python train.py --n_layer=8 --d_model=256 --n_experts=80 --experts_per_token=6 --d_expert=128 --d_shared_expert=0 --activation="tanh_gelu" --moe_layers=[0, 1, 2, 3, 4, 5, 6, 7] --router_score="softmax" --normalize_top_k=false --routed_scale=3.65 --balance_loss=0.0105 --balance_bias=false --init_std_router=0.00705 --lr_router=0.00183 --n_head=3 --n_kv_head=3 --head_dim=128 --vocab_size=8192 --norm="layernorm" --norm_place="pre" --norm_eps=1e-05 --positions="rope" --rope_base=10000.0 --rope_fraction=1.0 --qk_norm=false --attn_scale=0.0884 --tie_embeddings=false --parallel_block=true --init="trunc" --init_std_qkv=0.0403 --init_std_o=0.0 --init_std_up=0.0403 --init_std_down=0.0 --optimizer="soap_variant" --lr=0.00308 --lr_mult_qkv=0.4 --beta1=0.95 --beta2=0.95 --lr_head=0.00622 --grad_clip=2.0 --warmup_steps=200 --schedule="wsd" --decay_fraction=1.0 --decay_shape="linear" --final_lr_fraction=0.05 --batch_tokens=65536 --seq_len=512 --doc_mask=true --train_tokens=405600000 --steps=6189 --dataset="wikipedia_en"
Below are experts of layer 4 (counted from 0) of a mixture-of-experts language model. Rows are named router (the router's row for the expert), up (a neuron's input weights, with its number), down (a neuron's output weights, with its number) and show model dimensions 0-255. Each number is 500 + 50 x the weight over its row's rms, rounded and kept within 0 to 999. Numbers have three digits each.
Before each expert's rows: a language model's description of what the expert responds to; "comes after" lists some tokens at least twice as common just before its tokens as in all text. This comes from a sample of Wikipedia text that the model never trained on. Tokens count by the router's weight.

# expert 29
What it handles: Common nouns after articles
comes after: " a", "–", " the", " of", " was", " and"
router:476430414527526475578434555481516546488456494503527430435554545457448561506521439455412469565576437431418520546437563487447431490501403417458482434447457477561464426489430518553468575443543429507555505501407416599456506469480535480505553537526499534562452517599525577433545523519481458430441413503505490477540552523533440470539544513417583475458541579508538494589529439534496428481499563428511526501469474540490552536468530470591590420547490466438536554548478553429431423551477558482438483557586419553561423511510526493434496444535527487437442425434571486502534529455555512427539528559438558455437473548476487510427527435604439517482497583457423511565535447462578568521470494463429532563513555497514498517489423453539507519557505428471547473420570423530418497487456558
up0:492480590520540556498439443473535511486534473511573479513534426527497539494367487609462443538469544470535542518526569535562462412449530413512518485526406491511476473558554547510547520539521503431417455568478454530515541451477430524580616499500553468436608417520464559432506565512492482498538420429460530508430441503496566482533475553521590550474415376450543587517515561491476574424525434538440496518406477535486435466582574496447434534495588535463415505507538550497430493528472431466564566557475396484496548500482461505431467473473525474488473496568561633413512501385498471500538587460438491470495486520480579509513476456485554476435511527553535426492449538473569415465599510499461462551429533473515633543508526532489493508571421532459417511501504516520516523392456427
down0:595584526477500586513517449471543477531528476553482562512522532484451470419515523467489469547545469532424490411542539448448516496523455567471456538521498466427504521467511501514610469546566582476482553433506492422524549465540522508555430508504477565421553492603503523542404505481503426454624430508491330450510566519471525497598512493555531472525573423508516484583537477500507472530508587527497524487479433535348570474582430549469422523440531527493519498519424551401457399546565538514478439492493487520571498600492508478431459471440552530465493389398576511446594427430478570476520511427519471471567422551469482468443459484472442525565495535476484509460414527633539487487491529442539555447515478456565485456501447588392515534486463486456488505438520537527548534582573475
up1:491456586602555521452576438515531517574454527497571557469510447450501457507569411548521465549551444520399450518490416446515481534509487529431550476535537580481472515513405459560601486587526478459490580510420504588432501467500479420516581572485481609497526496541469494543467463567549480446535452559493532484475463562527615496495502489508474473497455436565483461454516580441518496417447479488464526424511617434485507467613487468556567453500600464428543555471491600581451524539511427508432584468411469558531479533467396491538425374544463469443548433516509541515533496509429539494477586392532506487543591439516477490516498568502487560490467510569513441541449502498452464466525475597542438497511549497465497476579449573516530514407506437486612431513514521448540459431430463
down1:534418473526522438544493530562481502509407486541526467507538437509536600482491475535546552519485417541484375500401497514477615502500461536455437441508540616518494505396577533516533473520548630449481466460400456510515471426505515527497577512429475469441459490471539493578534421526453411484463649502478466516471453470471514407478521494501470520483488446560444511534394535586484426399513500453433604563497536465529525574531545500515482449434544438453615467508521510527494534546444448590491457524535518446541605492421440450566498592414426448531535532564500513562534504530458496507476560520482414438491422578469508587501502615508562530459487489452440563469469512467493532568582492555461501560511538550483448621518446511441461432576494504472562510416513533536520460497464484

# expert 0
What it handles: Years and nation names
comes after: ",", "–", "19", ":", "born", " in"
router:545511442488541504572480568534547489422520432565466446408620529482491434396496529530465512544556449462482534588564492425508544563485474472536545459452523528568612444452504520518464501595446495541513486490438463502454483444420554477523538584519443475543519527561536554461610397400571551462445468490463504375524596434547457454525483553487463455562565483469501522526448593565436451535515529472465526437557392523439425456564507448552533477511447544458542566514472574479470433548509565581442500394562477509501504510594546449435466427469536464492503490447508401493570527479480533465477390556441494466537451511482595467403498460540507495461550555489465535585558548597538470499503470513462479586478510470488469453475528543433514486566482512483502551446512431421451552618427521
up1:537443538464510579508465481518536460552450476475446458508617561533428495443484472512495434430434505459531517595492540510511489476468489475493506447564542463399509544481553432432467524537503425487513417497489482509488507498454461440509499426565360576470511483541562515531505566543505496507436447508528471509478489485519546442550522513444584538408512435593513458479595558533501456487460575537523568426561501462517489509472537511490499579560478415481552569379511507437512550511397476571472517477426558502458461624501539530423474526443552420378487522514503508542512585438413472532409609468510563459458540428477571523498580454516508539563364496520545512502467532592531426454540568472542503522558543496397566565425515393433596423504537461508468511468528532461400433525467563
down1:498574525489505542425482398452558513481457542444638483536463457555497501535568456509485564490495556567436386501479436515455521576531378430513512482514476535426503416511555543491546519520523467387517562416514474433556537491488445496540631551497550401540511566463511444458460482547471524481535472551493523499465470577480478519444444514472507548481554553435435567453545434379547398508390469476496471513495491467528608437436489532576514474559441565461536518536468453496494466481553509497620562425522478458496461491501585486549491524487450422565465559497520599470485474453543578541565493515591489489542494472525500432535440510588519476537545398432472512498550565422576485537479497567454385568477419467457480477600555557521458553501447564511525410533507523527481567569566463
up2:560487472470464474500501484378451454496517511591469400451534463563527501472483557488559541460461496477495464518522513519475435494483471556509570425383497527473530484519557582473432502562548525474627567435463517433463530419473593448478536464564530512490590506518485518527482530535478463536503516442481474487493413554495474420426501575462502538521523504465438579390558565540567551568594492521629542606539522460563505564455459482428484532426478520493559480548452477464449537601532437490480544609479537544433507437565421520376473509400542566464506511431589484480456533538461449500451506572516457459555497451518444479446561519476436426389534532528503529453590564529498575533498506472474543432429426513528508367492438517535432492476457536515412492430548595440539511449522471
down2:537550448532509539528496590547615541496531443454552458454476443507460470485513513475474465530552481500460497522469439522458530463444465440515414383500478506462461463484460384550513504498541464480434469597470459485450472544415480570501536603480567452540441417462509555554491499523571546505483501568569532626423473465476495501610447458468491458501493537535535609469518418519442465541502496568456565469538499571496507482479499483497460459456445607502476544464547486596405480458465467505445507487510504510488554501488570563585459540508548412549541468437478568578558411412508494423494526569442516533498581520362526473522508520513497535528344481497531476580483582390593511511498536513496402553476481531405485514457480498547464579583607501473424565524455444633481560527509502

# expert 5
What it handles: Proper-name starts, table blanks
comes after: " |", " the", " in", "|", ".", " of"
router:466444410474518457566447561502526527487481460507474439478565562440445518492538444443411464537575425431429531542455589504428455489490441435431470434445483459577444418514431512554441568450517421509551487473423410540493486472453524474503535530540517537558469540586483553459544540509500480449430414552493511471558556502549433484518568517434579441426561556484531468584530450530510410490475558424544530507482482554464531533447530504581568420530480428456549557524457548423453432560485566463435462508586416541567416541512555528411506445495506479421430435406588441513536515467556497418501513551443525457437485558481499514420494445613445489514478573448422526563562477452547598523472500461412519547498576454495506514453425458542492516553515441502547511429570424528436548504506571
up3:470533519484590417452487508559581483504615510524414509522472548528469535537446532670605539431477488462529481599424437552505576474627527575548484512536457431511603514507473532559504434483484541481418509445475472465479506504554461513436476487518511453486445500553387453512506527525500456526416529542539523498531502417455430476395460439491427489457489496508457451582604520500530543455507473541457461516501557455468514532512599487543495492624404445487539510514531488461506414445521580555529559458522511479521496582522450500519546552492392447477550552477488528461581544514558489535585436515568497441504454574523511434561501502395487484569536532513450537538447444479458543476497461493525492411410487437444556527422536558393515470506585500415464512545485611463504498475404392
down3:440539509481514557550457429466380517546471434402507452461468523523435520519490472594602444554536568477478600583487464525427428449588536569488633457466493489519492561474494511461526475463427473535520485473473532471420471474525446565493534492488521370523525461501503580510484503488513495464581418596409505500553423523458485482466464439506510513519479546548461513505564536495543456402367534464576470489475483432544490500500493588515466581538537506519481437465453553490451502415596420494571469510425523478517558441618573476480531513594487473573506499489585500441543450577459525530493458556482420454530598463357435588492529460523493417465546503611564567381511458529542494482378491488490564487591539468425486522510518523477525509465516482488559454517512497510522456490546566
up4:473563456484483531461501510462499499444501554509484493507526518508526441492497503464514492542526534431590468497516510602499522551468542557485422494436507515438373476552493526582443453488418523603479544460434549504517387456611461514532517430495486540445574475499473525402516430501605525495395528440525528472557511506475601508566539382577501564505496419496535548495484493669571513586488455545510543502495490490516480462536498447455420481457534527451430515504507504500506522405491442497460555459528437589513495491499544499551600426519580448508432511502450469448456554507529583480483554453487470507493570447409528434473424597661520503449419503609526551564503500514440552464536475506510486505454483480484455538552547560421523545499452591594333532505451568447557472472490457
down4:561571491400473494440508538532382530514523481469517555425531445481493433426556632513461442494505407579585555568551522448499454493478446488529532535559491452445561524532504424515582524551460552544459474451463458470491514464433471476581423436455517511565521518480512478536540435497395523493461445570536469490526491535498410523514611446443504539577489514434499474576531529500425550483577500373485506549502450536550538506423549562502533474592485591483480482557532473436526529511536585445511440560465464422464486517455461560511580533622449482505484484403461439481533513484448544553470436514514505455460493533544508465594525513427461662469415483492420463520534462535508416466531529503479464516471500538561498450474528546557605467511425526491497410449415415540567583605456542

# expert 14
What it handles: Phrase-opening function words
comes after: " |", ".", ",", "\n\n", " by", " with"
router:470434427498537435577442558469515530505451445500473419474549574458443517527531460447421481564578440445421523544450578466435450514493427423420478456448486480575473416506428515549465579448520423482545487459418424554519485499436509459524519548537520544558453531595511574451513502513482485436457433552488478458555540533534433498489542536421565463456541570487538474581511421532490431477494518432501509495476467541456538562438517483578589413551488445436560545513491559412435441565470571474442475488587412511594428500510536516426492441532486494435445421405587442511524527460547465440506500547442523463435462562491507480431501445584438509477496578426418500556563466442558588528432491471408544560514594476494517494464435429544518504556513440489530495405560435519427556500511577
up3:428538472453492420511465555484532464397417446522433547395398479554509478495451491546492532478471481532492466460460492524486529442519537503548439417518526473509493530570580480583495447549462461466458440434486531570489487545602441462524498536537472532512546443463429484603537417533472465548517541473474462543410462464601479493496549605507482572456496609484442588529515543574474472429461583584495584400496404476382449560469585471463481467575485445426504503552537515553577432458454471451539507464537390474483446563484535599581444532493439556582450502482551555468456530523514492513556549534455548557492502465551566511469544516520561501577553424518551521584493548470382502547427497476552552338490530475480524505513523472463487545529514503597480505496452458488598444554530460
down3:510488499461488459536560467567542417504512508489501517424526555563495525478570480481527461484491571525488550521583510528452437439524496518571455505415599446563543416537556517372465514482514534507437357585444486560455453374558540472527445478475495521599480528511538546540488534431423447443366459467618564584481433550467466512565525494492404453504534499499476453544439511466513457630505511469515484507521515490534439494498478499482496457517585574489519547490513438525438556508451529439496512494577487476535502563470506507453559514512507512475471477579389511611461517606541601551521537493494464384476604424513443564577516487477594536406498532553550496459464454543515498509611396540469495530485527424428599558498437453571473503504505504506484467532428418418467428490493494
up4:427456506535545520592550500536524458467491422434485553409475573513511559510455480632550532516513441457561480535417540569518579555541445562495492521436463593525541445557500419470607464526435420405462474534476568495492445457503434524478582456494503543519527522484509449449469475480523538503528476493485498426519527543548486415500404445565473460465538442496550512401385424523561588499533514482446497422537426544507439522645558414415503528547575511567549506534530420491443487425446435443464488536472528423414506521509555542509515454560373567560452499490335554504492524509490564441546470477401471579482454512484469549555579540532555486513426497552448495495498468491471504421518508533453596501454526551494479509507493477451485517557482495470460418527533455405516537587484439
down4:661501481494624558414466566606494515505529494538528475413433449563529480516490437498510561462516514588418502497471528393516513486481516473549473436474462567607550459537581523386447459493495457433552605544475468465547421409587550494434547474543569526410470475459549607469592469472613504451460437492482482523503552498546595561466428500505486481521492478423543457481488514536453565486370516431510479548539503496572453457606499489515528501503547476582522533553512393508506574525459373435464430508529496557483535489434516562482497414441544530490553504464505514541526512470464497548496468534444485549567547512556404518518536550468435503504508494583431444431539466558497581517570479451562480471485591467521478451529449564392464504473501500496483408504487474513424519482482457